From a checkpoint of a small mixture-of-experts model trained on Wikipedia.
Size: vocabulary 8192, 8.59M parameters.
Experts: 32 experts in each of 4 layers, 64 SwiGLU neurons an expert, 2 picks a token, a softmax router, a shared expert of 128 neurons.
Training: a variant of Adam for the experts, 439M tokens.
Below are experts of layer 2 (counted from 0) of a mixture-of-experts language model. Rows are named router (the router's row for the expert), gate (a neuron's input weights, with its number), up (a neuron's input weights, with its number), down (a neuron's output weights, with its number) and show model dimensions 0-191. Each number is 500 + 50 x the weight over its row's rms, rounded and kept within 0 to 999. Numbers have three digits each.
After each expert's rows: a language model's description of what the expert responds to; "comes before" lists some tokens at least twice as common just after its tokens as in all text. This comes from a sample of Wikipedia text that the model never trained on. Tokens count by the router's weight.

# expert 18
router:511455376476457508525541512329398505424525497473520437540464531448417521582489514487522454444529481516596488517481619518452409549624543518558432502497563461553527508567519524528470486447422469442393557443491593594457547457471483475521497529598429513556456495512447451506489535499490499563505508403528515396514546489484445449538528486484466431542524549516453536480469555543456572585529495425540468537449550515517496491490482436450414479457600471470531483595489488482542480565485490448557452440501568461545536434503547538473582382464512488522449547560600442498521488523442540498
gate7:518463523504466465555458496500641489464503505395488532409584474524484498541548546518480483383496399471474497577592480543595452515576457499550496539401459503491484540481492501480472462526506444590540469586457452472474568475480492503417569551524522521611463482538468471502433508428454496489498509603497453494592475524468542498418529524491393531592470442513557600456483560485539482479527536575417555503500483508390523557543519532440471456463477502444565608507467528554449519603498543449434491449582473469552462488536496561551446558461418574478458425538485510553494571550425423575
up7:615481488507511525412553524452493411447487473438542434574484503501386578513568512476482560422481535458479558469533571532480587439538505515472405437483485507575461553484548514525511545495495567508572545444543477616445421489544459516432559559576468555579532558580574444502545520541573515504537449519657457520539553589551461426442531505423499492537507496515446558492482492575604475514532578490452536475541516532471468505530473470575468485603388578450488545545539475535432459490578498501469443487510435481466460460578511536550591510513538595436488496432518474532478463521512591483
down7:523501460497536574472483480532542539530387474480491514508510512494534571544443553442533546532543492524549474464528473473523477529553570544483442522503478456505529552429454550482478469430502611611532563587488543505497538467529477505454560496481429531521460528438498560470504615553572504500549485402491500530424620566372488379522514550441545542529497592495522468542523399496511477532565498447496532544503508551571495492489493438552506395523415498456395495433479457532440483614547503591527422442510529464558482406518457480555429575545534528516524525470526450466580429472345420552
gate8:525464515444544478536437545500584524501438492513494464497484567559485593534381483470519539469452435514560507537574544548573503594527529544464481477526480466541515549534514544491373505454544597526529522565394413470593496532515532426524472500556522475453449474521547527510442464557503554379532515585467501542485427612618447533523512469492542477499464551500519459450557422413480512523498428426469561536482459436549474500472470559578524604469435505500510557492506587457455492552427517425495551487585601475536486476477491353533374489440503447496535411514495471561554509472482554445
up8:533535512566560429528419558588416513497401522459484478555538573487531523531467559417533572544524478489619493489493520582492533550521570486397483490568535478536546585503553472558563617461519546541525507567581441417571565420410552451552483499509543453462614496542536483516513521442545509437524582544490503574556463638518532489444498505469556460530563541483507479494470460485498468500435453373468502574499469517564525482440529578455540476519470488410514523502520536541566526554536516546495501509462467498588556420509560409542395505498488422434500522564479519501621569455484502486
down8:475472511494526544450484561572474569578456498515519514425483548455483532591510480475483567447506476533528560458601435457507536524508464471449464468555482430620591453454516537525393549525530611398428530447493492496533529496357479537497461482585455544509505507553546502416484436576517528471395451495509549444507471494497472522466466495528455445492424489414514493429448492514504563501590496533492447502411560440494491454581546497480515532547499481521396480457511510408586502548469564537531558593449446637558479485516605468563493484422445474537555494473498470501610378430473504506
It responds to: Colons and paragraph breaks
comes before: "=", "The", "In", "On", "He", "Personal"

# expert 7
router:512459467487627446482653531605515468477459347522503516488585548471469503485602576552470488489458463531562516499537560578555437443444437502492471542546465503555443540397469513534538531410472442465475480478600534491480477483414545445496556427391526513474456595474433412491449506501510497599510487486449489590496495536532502467523565499577429505501475519488572633463464432529499538509517434567516560526546519495532551423465443489470513499569372523470526426430445514470502476470566572495464477515470443533542470517504547488491497478507469432423523440430447472527541418538559554483
gate9:492554537472531455516455476564504469521601523502521469466499464562418433500489559451497405437393477529552402518464422574472539577524515522519552395553416504434531493524463455537426538571464547509498448403528635481451571467436443484531489522493487580489430446355470434465581424540551528449548537405430472484513523451513415523425523525473555625442523466521428546512556478406580433504409482458463503434477576482510488480446532564552581520468501564464506470476499453415520449447516458482523566478485543497520538444509496472466516525502547458516507529540513494395464495502500424578
up9:550561513537441489423501402435496551398531544553478458483482549505513450469516503516530423528599572467452468508514488396557420455510507510471594539510568484451478452495552481437604490466475476431383549426460458442478476547565572488563552539501496511406530426468499606557485580529555499437522532573414477467544554540494521574484507429518561439496480456534553438524391477478423566462526468490597490568618498506481484513497489437512434458518511397514565588549552449500425576510563495543510568545449512410451551406535546520480469560540442543471524534472494544497449511450457560483
down9:504575489500460478481424570457433598385560588514456536489429543562533467480522466408541443512537585421525482470525546496527538490603520522519476493548559423488527495581473455424532535584463516586582427472484437410502474476538470576509471500523508519438553478541541604475462522577498536445429431519373450477527476489515454542570503535456493569499517490511445512471472524415497481469447424481408451597512488430491497554492491498459446409523451461513654511491448437505503559493525534481521506499483447524494507483521529484478546471549451542429474556490423503440535679508400526574
gate10:424504530497421538508369515501515435554478588455574546480473523510556541459424470508543443449493482506590477461519439395483549505597628538485470439419503548449423578501497449456453510476426520520433427440545476471429496516488458473489478584450477493472516503423485465500500440459480506566498561472475522444435568489535522537508533526436499594614483562436488438552463563474600516481530513520573422520436505526542450533558513561563542553443455402458471530519443498462522507492472532511496601495545554566330498448496455483429582549489492513518512452542475581504510549452369469508
up10:557452559528558536494568475573467476563477442516476518527583502473561583552512461544572495568550480447483583580473521519585477414412560504507479499548488449549511539440455522521422459357512526410469541507493513478475433490391494528506495471477537571560478501419407587474445508501457495514501424547567582558393413483534435498578602433479405456485506464476528527482448428509551493516488511548580540519514495435526532402582559465559467445469501526569443468397467487453410481445518563480493520527472479403502489498505524479467584464508485480429540504431556622565514473582526503481
down10:443442505529483498451518448498530475490511492503550447488587408476497546496489438506574559465543481428465493505545510611560515458482521497388456484502563483476492577421487451540566529483583421489457564613502493505452545464588549479538497513490541521521474562547579539452535515481506474519483513541536478371477607484537594572404376566607511482365485420434489498517428464482527554415492532513585380460530462488416526533549431510466578516468513451515477523485483473482498523573433525519584467500457531460462527553466614441450484518510478466526528442502491497469477659487422488535
It responds to: Table cell pipes
comes before: "\n", "=", "  ", " 0", " 1", " 2"

# expert 25
router:490443517574504460483583468490517448562491610489458499472502483460587467522476534452500488533511518546504510500400509488481507502517448543502469535456498548491572527584405520478534512548470492491473546438551409530573524574522518390470588559394552535375509481548435494555527567462494601584533440583479482512498503492557523425400446475475492531546504555578536592565672524482487475534440517522512513430441534459491500426546545552461559512424483477486489473569426485478451494551547468507457457467444488513489404635447481378580452472527518542518546468461492515449467596604485513489
gate3:475434442527527467497488492487561544446462580480467496420531402389503601520472523636474610488480448423493445499507553483516462580506418551495451569436440490489444542603429435465524456556574497470504485475402465572492479590620552483436515453550586511490475594495424613433501490541434470467493533504510462536475470477502476492546476466552545531476502566451453516467612466590478522544482469552493545471531448466510462410554516484573440524464523465482438349491512469545437494562490553466526554437524501488420421405489525476578460499496544494492496548475477447578547505539454498458
up3:424539446530540493523493572446542502471503587460479504427454470465473480530413431519459454543519478471492462440483509585532493594585450522462570515369493484418482579586465506489424469436667503406482521505494472556467475540579481414530491444538561459545464506421514621506560490560554484451486459493512503399574495459504465426483485466558585536486463510452489543546470522482471536520565458582481477488539364557473535539557507468553508607509461559475532486534449595509482511592502588510530443507418526530395488509474529468534531540461524461548442497489401520515632527509533473488
down3:472547485596500542509453569548459564530406472458545559499502538472548506428519535464496490548420500506575480555578458447535564496386545519511429561448470451522522496556614510537460412504541576473563495500545406526438474446560565539467534543540554528538427582434566480451529576600475432522525537532592539510500492552477503544472454451569494532558488491575528564421512506528541534590499480530458534408541513429478506477517475475494390444573545561593514562485518548431526530520485587542503468616427450469439565514515483476464544507503532431420496461500492576574575370507529539560
gate4:585430521507492462488488508516460463521463514556429472536581506513512464457498498536442505519542561563439424444468555507582487483474527451518485457499388556449468467479494533496500587627405430524388515501468503488457570452585593507489586527469502356507526465499524417490490558523530452411426547454425539464507520466462548563463404450434506490507532587496465471497540543463557544434541536504433533613579508481544422553509517487599508529523480485481536491592467508466562479500471603478598578435459558543522561415542499388516444470526523477505556517509556515539461594406494474559
up4:548604416482400655536448589467453489447463489514533541454481499441489464501504545515571484459525391476543590595513513493444501614459524463378433464549582541468475578529467458515550465406502595569503516457511534501461492564509503479521534545500504408536539528503438432530440524490522464527582476575592456427459577441531497490542470435531620521459483513510476504487484479471564526525524433528491484414416493447426473474447505440634576494473421460474471450451519504608492537498449547482487534498529506532396448550484492516508549502521467477490427555469471534505592473518507588459
down4:542472507498467396480363521500518582522479528404432538441513586484543529446463527489448423527558518485603488401483553466395489394502455538480566497418515531514647519549531449506489481575382504449543545506594476492433496435463480590515501546452485487463558528478568474460446506484487559589492434487440453475494426525452568539470387463482468472468496515504548455579497526517554503473470493472505531479521473505432485517588406554450457488481495501606506435541607486488490450496505602530513422461506470494448497607566515432582497554527438481471576422484535507547474518417482457462
It responds to: Row-start pipes, capitals
comes before: "  ", "-", "\n", " States", " by", " Kingdom"

# expert 8
router:497528491434592412495521510491530441466536421596457459452565496531560440461489516441512431412512422462538504587555518451561538469454605472496576425524411550520580407571466440494505504485529483617636457464521458447441547479506478571446469551465513469568470473434522462526534473491514584440504453499420425528495435459522505566480484522421524465431499580494471447412407503565448470493511418462464618525513470486469450486560430515517415570549487458464471461549510510449579491463470443581442555483521501432515437540566495485458454490589470592534440513488499433470526411457496525490
gate11:391532501423540446578441423552518485560524549470457490539505503470452536526585470537473464457476471468522356406506580522509501490557440598442526538481517446570480489562442445605568506492552455453523395505545505484512511510511550510493404522506510500541473575556530544503569464534436450542440442457476591491537508593565482456463425562482531397545533480547569463545558432640477521454569374524492482374558555537525536474491488535479458489508480565541508472461536577518481442508452456507558477601472491525535470482532542519480465556515540504537525520546459553433491461452386441596
up11:534501497490512461511614526509472460592412487593505492521464429484538474596425550520470443430566541636416497509455559422407430471541477411497449522485570498549517582456484582485544525535437479564517510523540508392559556440490567541487539489534476514478574443428485453556478445546545580432522566449498427460546480526483540474561542548396504499492447461539499461529399472484505488502493532484450443538526463540427476600464532529627388572518498505496504479546493488410529541489559497488516535442471413441554572453577395463508539426537524488519487515485530412509497452558534494416
down11:505576504475458393504523563502511513512562462560445482502475511545566449482526481391458540532482496492491567471514534536469488536545563521537501550505412567525620472469519455645495491581428494546519482495521460531482461581496489455568513652544479407449418466515479420521507429454546493483523464512480485443603514598599608494490470451493507521487510507555427469533596545484461495474460443447534562484481523508419514555438465570587454595552542485541479588446562551533475521558476545492553556521574574497561480432560603591488453530550415549460470520472516541505557483444451522414
gate12:467531515459479516474499434550466553443478481540599499586503436475479552530537547496486476477437461516474535387515505455505462447492497534475575432503447429400484516544435489442531577483519539511531490534496492521444428452482397554448520483464447521596469465483376487518479450549518558406475474554463493526493495521527493399572435579428562543461471576531555506514642477540514486542525402508525543564545662447499453473527437569497517546459429601427488506542605514510520467403524456497506402469510531414472467430490457467464414477479552434453513519389469470532442533425464445489
up12:572534514530514496548466481415429445558567444474509448517587544534538431466524516414539439439467505511544506475493485500530451438532445457488460565532492526446519447495539504516481531444490436538485622488454624485522546474396538585553495538438465406490510475471649523546520521549455500472584511542462506399428528532606451569485520497516466482444498502443530574447379429473492468445475568522533484488470473513512517536538521464521440515497511382534483466583549573515629468497449503510455525522593456485491488596533567511547538497396560525578583367493526420533422500540515526497
down12:468529491480530468509488542475393533502514437526484455496518458532496463502483544397600420508505465563524516461518560560449538466552528447555408542517533533513543475497527527493473540424531529507526511470428404502518639555481465500475439530492523486489605552516537542645509480511457447466594504579458405396455529597487508546539481524486538400439486450457422500562536491371479441475494593466511496514437499475488476505453483530504450587583538545419371499513473535500600512493518484469515494474487490453494521479494351547526561398528409533494503523436584599515452570500499418516
It responds to: Line breaks, ordinals
comes before: "-", "|", " of", " to", "ing", "ly"

# expert 28
router:580352441491554541538535517429519508531495478530545501499555488491510535501523457524459504573525489415527554601484472431570510515517434347425519451432524501457485550472519570483429522466541453454408467452591402409535435438583469506491532428517491542467461466555456524471517442550498412525520441581484546462508513491574522508499520515559488551458527486429488496465583516393433458379500547436440491456482550508451524630456503417400477519531498557487493549543627487605517519526502452463481570479457435506499497420505504485448494462534554470478510398384505528514482464472449524503
gate3:536506520520413534597479508483491539480457544528466532473554505365473462474435504587419507539413517446556514432553427471558521576470464447554467491578506539551489442524522535526448439515498482520591467475414556408427586481467500525562488536558496457452503615496537482566527444471536399493466456591468508514501483504546496537536424499462499581569466451442529421409549517471536440494453530504450473586556574372480475530487448473563576540508522556447525494531554483537502514540536453450490428484480577523488530549474433512468404559492410560438486515496496389462499647468485506612
up3:542546554381577552396497486512448582496531430508568583548380561451596554550409487477525463544454436481507498591546491555510538489394586594513426500502490500491551507438520490544520415448498545470497502479497575568541491625477533545479499515505547527508479582604524445521498463443566491464473511481563506419510495425488516468470513558418540472501439520528567465508477534521521419599515459564533580476481563539433500543526533452516471535468471442533501501494442555507494567415468564544564468491509452523473505564599562386455517522474555492517478544573586472545525448519610428429
down3:474589479484509510539499469483438469621446473479552516485529505488493482603537480453482502413523454453507479595483481630548412446389512449598418475497533522489521501488534473553495513603611478516511474449433572555515533444529528533517436601551488562461502485522521492514527499440525489500436411501462554563459530484459475505516525510564553486531474494531541504576413477506527442586580480461473564552439477488591571472573525530574521420490550430441526514556457452438443531460491548520434507455399508477465468456533414521469548562418557526517519497591317542571468486441547530443
gate4:487479523526462451473544531449496539444468423418511419549397498485566573430504404482540477541501477487486469514428502478501459492317487584424490486460506501443488538513481492467437483483472506451404562529546482554505447514523510456469489587497546497536478406555412420507536444502580528488542514476574512504458477483415542555446467488554589523394462424512515421519564626491537537487471465545476484443583512514394561494426453465567502494527517587556563450499538462510498406494570396438562447497536415482524480490463527436557449470531422615546545508579496546549441553509553476512
up4:472452511489557432476462522559439519536435477450620502496627528497445538547483495604479459470521510491423412439488393595557494514554583394510523510450497537483443469621565567517539469453521469493545537385534638482503548497491494519540512543444505463527463583434445571551545510526473444513484525475543454537456443494593504542486509485429442476566487507462467573549417487553494512508424431454484516444488614503438535556565470464454464491498513489527455504473460544445515418402494626504557449544481495482506503526526498550530529498508514442522528519434511415396521406428422418487
down4:445593549431473450598527523587555583522519478525486507448536522435473510581433502590454450433513565554513496522595598575524462556529533492524409494536640469478492564507390479503507477467429500551572517528482473504526548551379524485459472509581492486485615568534457385455432489548557480547571487500440464573417493506505488422493523493484506490501433495498481450500450496489474469475442473426574481506481491328537505485524504531547512503431472474397515538565514487413537459380450500563571502480465467554576451538529527535536443533432562528553469458569466515507495446507575526497
It responds to: Apostrophes, -ing, possessives
comes before: "s", "ing", " to", " own", "t", "y"

# expert 5
router:566497566531474474427607472502477542547479552456425589472427523553495515455530471504440549583463483499481525502546520458519533530487573507488549517458493527580474508494515554455502424445541488539433488496470571415542504514570589496485559508560509529593513377573549496565531511512454508471492470505455658527502450487439467512507482495515528584505528433460535529536467444403491493541440432574454404415376542459556440528449567528517512494400508573503466511590468479557579521498431570523505413483548424473564419441502512582391531471522491450591501480542495520415413585480452451504
gate3:464398512457518509456491493561509477496381558523561444488395475477511567501498447467497552485481571450546545526506525467487475499451439456471496534504441515510343566466508524606412562499359486508506526528462490416512542529516485522401513430511434447488491476511472560476557579524517500486502540459479504481449411531542533448520398493479489428468512550477396407533472482422512529460458457427490521550554492551475400441546572498515491543534488503407507443450551494532464562429412461553500465512568523572601393503438516453480420490522481587515493514460414387467547592412524487563
up3:525562501557488489463592427457484523376550403525522529542454507480490493592496516524606517553501502500454503618495519489496465478497480501530468490425532432525449616539465618527389521484513424532510471527504408458472449458435499482490433450476441498494545591550493428469473519497465482478393512515516468400470474516418524568499461504445479520476425482445606442501509491412459436417514455462548543440475473489538533475479546476470534494447472535500552463385402389457384570446507414497611461446554492444514493585521464498463495540445559469472496472484481420525466555532408501585
down3:475558526427471554489450524527441532418439418512561524481512441597502468513443554536507500573419485484400583504554536490548572528533557521431434519540601443510452528496534437570416415440531496528581488472484506523522569465428505488457503436464439481483600486452433488510461559491508417467555543490440443501445534542568504485553525516538584538453422459389537454450423485538471489527612525477449469574445547561479484453514499534491586556480508506549522461468449462505519480503484453436490468584487535603495465450432488624493516375537550416482486468606564477489584466468436481410
gate4:467451484399518495513468525511465535481518426486476555451506509467472541488492423555487537501472563479473480511439472508459502439488480435463443555458461499451582545506494452513473531491567459521512542499448492646585562478425552542419464492538519436533534516465490554578567510584449520449523590457485487463524574546509492511568503345516538451409524553415531391485399574530554506458446436348421419475499412527507491483465577539556550467420411514446474443510470470555449423502417530516532431470460464546523457499484546476509504484492451479559438587560512486584454567430422563561
up4:406398603494530502489487448477526535503466523504500517538538493484461508553494422557527532452559495503619445464523569504505508575552603453523379472450546445472507575497521509610637512527409545475400475673438525467544465508442505490456537494513530556579491532546466441518453503432484505439490500499499484542599495495592549443505477497416537529500501496442496501530501564521487514520536509492494451572415451513552467456482524577564507602531460505471473467513506482525559491597361467497462437556529439471557460463519471466491454491598475515642489513435579553531479551437535549472
down4:507521413346507412488478514511529464542476512491510436613495504378524485539508550557569611510531494446540502524531512522458387465471492544561498507496505433455525437508381543481494479495542472494557411504447508476455456502550541496470509447470468481529553492535493493451458455426435510530488500566416450557485546495472539524468573575441378558534432589485470563492531457569479514489531466490538554415472549508451498359559462524479465554534515458613466510463481561565487525434456418572581562496536478621488535559445488548540446477540546501450488395433555531510569605503444494511
It responds to: Digits in numbers
comes before: " |", ")", "–", ".", ",", "%"

# expert 30
router:576507557427526493450507507483583474469408442549569432504449485508573451512564483528576444393558483487471604450451535534411473605485486433392465431565476515593484528502577424535470449536567499491498503565510491578500430549482460444534546503544433571556594512568438540542449459411531549471503526496485484581472529608497512559511518455444398483423545552491431467507502587479570443487472452499404440565548466558565519451636490504540506452495500478418428493500427543458534494522500480555546543516519544472449471466502578498427537457499502501538589530470545484418494548447503564513
gate10:460444482373522389528396561519474494513451468500550482521465456472513568473464483483502508519548483479478488503454427494472520471376438529570499505424495498513345503473481403461480441517489527509544488471478526595570476471515534450500547475524488457552573588439529488554391521562468472498489516415473523489506545499478569576481487533534625407477527516437472484482444545506486496536607422548459471447460523526500496514496533490408474521393525479508600419601538491502494495425491554456543490461439560513471459638457541535499459572504437554444460471472418452645569566443454500481
up10:546471514487508443496438444539530469571537400424526512543442526434475501536487470536530415469540508547424504504557480524426495487468484492564437470482506552496507497380542530486379483446489513467556455400424473564512456491487454516575525528434616479529440484477480561498477517486494442582497477434541495547487483511509524542494390470358521530517552470534531533595427518511553491493603467470470434397420497514468521518482467498366459555497564566419561536451492440439490519381526456479546580485512574506472470533492453446636494492555522497485617510504419397505481581552467534437
down10:495471455572485449563454478482465395531477441474523541504485519437535467560482597567558636488566513483523512521530512548490491494474511473530476534563489486519584402495438478581461509470479452483561481487520554481590482591491619569495465496512490479593514489459595464517504484540498544554557406540482496531476420575628509472531530524547415539399460484574537557561437505476433514608560426579556491479459492472496542547569519466550510509475544564619541538478496491578601556516486526474442507468554527460534518492466551530435505585494516512409461476476543443467449483625462541365
gate11:535516458433398563506523395425561487512494509505472504501564494487401495533553434537486520568472481453531467561481465565481550576579510434454527553362422513490533435564584506477496436548461426486588441498458618412442410517553441480541509536457465457467497535429445538436432464457500432519547484445496423475524489555420482550489509535435533450497576513551568467527503496497520471397503567635525493519499481434516516562587478426458498547576533521465519490480484406583510523526537490482446442493499562528409536435525475458468478462472605602562477533485421513483527603478475441515
up11:513476510491475467475594530556516527472546443466471586504506550446459455490504432467508440522477531477565562468508508520465497479423461509477521474490514469445559345511415564529505460529509467493480527487516529531531483498518451487460520533526494542522488482478496569511538430552433554499602528472540472488455466491405584450513501508620536489537526539475426541664437567587536329495598485533370498463542503527492512397518453432488435557559517554649511498435574474487485480497535504555497556506471378471386547532509584544444523545480467533459459507554447491465516489411530581559
down11:522551525537491526472500597540624455437462479538511503507481518499454522553472500478610478415412453581557473611449587504456443508455496494475507508507477445519474487507513476360608503425470458528512517573419523551514527543434577462544509459484524492520492525463526530636519518526514515532474523480479452567551609511591492486433447489540568496633509514572509554547551529464604491473594499428423534536465503505519542446383447461516518517469488543507418485463584519468518505590512525519562426562453479426559589532581440439479473473548458506519503510506513619515609485533501534552
It responds to: With, quotes, table spaces
comes before: "|", " a", " (", " his", "ess", "il"

# expert 19
router:463482470521435522604421484513451542517510448495527526494522444462499362440469530474468482559469528456530484534510568499512527549504544565526535579479463588478516478422592526596493512458525466437484459525537501488519434553554443513482469504514547563440443574427502591505466507558462532513421484553518434579484505529451507482522523431510518587523526449593628479532553561540593476463528515428528516560479528424503497576437466537437501605435444517393498541546447422543582489545487343409491462488391453454578476519438592565529508467422497528491557512464417460506440549487506490444
gate9:519513510460460563543473498475526441470535521503433497427473512463409553526534531479509519415391455523520510568435497467490505503554423560455511526511491493486519589519454487435518505502546451541529502472517546646603484472476401503565467511431462394462506486498546564552476458483548534562468495507540550435473486491606511570617438504515562470436495547527494539583466575625502508553476550490467490505568428417611570533612507464530456550401558523537488485516524405416628494552519522438399593486490422516455418490491499526507463473423608478504444476482463498468477483577527477522
up9:473492521590488523561485477494456551447518474554530575514483552480562501510459448597462525496402497563402507532479447506496457528496458480494499475512596562444546540498479504491470578478548422387517515526547568480493517577545505461588453498535465463402430427509513531425534509510522498516479525529525491467560441568564417402475630563538586430423509464596513444525462520552577496519510511490437561537599566592525540540618504445483410578459472407558497558523471475475534443517532503451480547604483473407485464552566534490536534497525448592555580558496533471482523533605437520447
down9:467500557481460461599461542489443518507527494535585580482489483454560517558477469435514581476493527462535594704535460553531478517524539512478548409497474523468548467426461539502469527491471551558455508494489484509480457514441595455652569402537470493502507474538554453444457563473473478440467503570394550519503451487514494538587399502592504618546438450514606506545548474430531504559529551474454474467499566436502473524495509501512460458553499539521464428496543458483545498479477433436510536553490553507470582581456548509498573648409422520447472497438457512462535527454496592509
gate10:497530448546479510491416585558513439425444447554516448464392518487532571512458465553428531525453498472508539469504432571516521502490491532502448485496499415476387601478505505391489470501514558540419498521503444409538519510449526495409551400491474493492496427425417488451508561422557501548473496471522493399570477423540530432570423478460492464606453592551518490474533487510538514499562516521534534538599501508526462553425590476516528516449388508495562474451477573522515568399498459448462489476609625484533487459515505506431488477615487453464502520423382494448566516578460500480
up10:428450528556548435492503502474499562476548438541508463433504547535499555516461458518461575479491461587509527550488600500466470501553520533636541494532594432496471588563499458548593543479489508546561476520477506440531508440451403513570471505504436521600561493525461541519399447504530529510516639473429491559455480658456472458534472472459565571507477524456502536436523467580492478547473475503530559533529439465496510501451502520484458494486604456418446437505529539470498548577536441581534463463531456444582529551553428574559420569548488416504431472431569504427630543497437507514
down10:434539452501457529435523568503432506486401533429471461465426595592525476466549623506563496562482504442458560541506594514457486463502493596531437490520503478527456500524443601541536547503445482564491516548453611534548482436491590553482505501478476508560547528596411574460575475498527470495531542448518520442451483473487491522481406518570461503424585575515509546455472463524455643475420539558482568440517426413549453461508531482439527519555494546585461491489543473442544548477557496554523431528575561595435497573576502490570554469508546472494461527507506493423555405611510527481
It responds to: "of" and numbers
comes before: " |", " the", "–", ".", ";", "0"

# expert 4
router:466476470464495502577520537505550455474447504526462458519526503451567553445491475483585501462507482514545461480499391434477549491471510487493382481525575487472519516390532650499392580543517501443419497389495562447463615503489432522462445473415446514489548500522534587406473465405490563568476537460545577528418547487498474529474446568511553603562516462492522515463421548517462438484510504515483494613550515541465485508522516644447501400446454582541483515567515522581489441585570463512545472531518477511536511497555474560402475445459467544486431521486511441536604443560538475526
gate4:500519478475477551447456471557521434496581529536481563486377467489486614596549456512428469425540411508490499485556554516513444561529369572525561513448412545519472518507421521464474541552449526497552531533500541533392512468505501598479542490543484490504546516425354452407600529485470516519459525517464391507545519526610544497551507534480608451552573551488468561479580490544506445493488476478500494535512337535449559524547460458524505541447493540524500417423508482625496442454541467389453496470567484528478392547486520491481466451537478474439503582523500481483511523527527542471
up4:472470512634516493538320522623539490478469474480498526440455425453514420520528505551485433523508563494550451452419418520558476541494495498453594539440565538433382466501413534492407414516394385410409426476558467471511408506436495526491467445550441499502505482449527442447430450569587555443477500457543479515466443416505443457502504355446454518496521445452474543473543477512488476468488517550580573484474515485517507436455548492506580411527568479501518488499431491520484516530462491454546474542468507478544427471438456537539551511455436545468478468549521437440520533480526525525
down4:449522509590478581609495534458505498529448387481516455570491459499480415461445463525472420490563511516533542465519512496536501552529545467557431542558580424492526460570466514580484501527529484526441572547497562459485583471446523545451507494499553536558539490478528347544420446554501573486520420475466427537530512514486500504399489434458529480447542562524353474496479516478527371557498506472521490536558579504453500507459533538573509481434593454517529383520482507582576535435527518495518598396424453512623466538560500458566522458525478532523532525410597463459475455536482535561
gate5:539542403479454483471477459510507459559441459400431449486527465530552570479566640500468534535588507551473539578448495476439482395515526460389568628409496457430507542489431454470531541609578503556431452480579544506525464528468443500489515412551458509557506485430506433442522473414550540423564514544427518560405536517543483490503449536536471585487498498515522515504482550536453541500441517516489465479525600452420478449468450506483605530463410517510509522565555466413478446507485503483418500465579488434421502490430531445497564526472508496480524514457499510544443474352473427538
up5:535515493472498482433439425503573478489485527494505513505382416481435564507512539538411550498497432581434509473515619498451541460535496512449451512459525603554503547490455500395433496487576553450491467412412478517526500512469479541443545520480553559518433378492430496418469411536481546398628544529429538577522469425448495434543532559513479499440534509531486574454519473551525496528575537531502579514513486472338489539524479475503397535433514516529504457558490537564518433502544516453518567442517533477512485475556550544488590454524547488563465453511473536507478558640582567435
down5:544536477517443541477454441410517461517472591594540510473453549356519530491549523534484544461490428527397438530392463553445480366549482534488510503541461518436641512529459537515501513491495480516435542461570579442493581462502473466498530496476520532593571447472507523485485515514540524423535469463472509617544495467422567498509526506515538554557549442407547423486519492608533464537490560610466543430538449525452494516451561435520559579459419477569473544471498486529594470529532520558511531487506444466475449501547552490467580381519600538465554546537565525491491476471397572459
It responds to: Hyphens and "in"
comes before: " the", "|", "-", " •", " Born", " Country"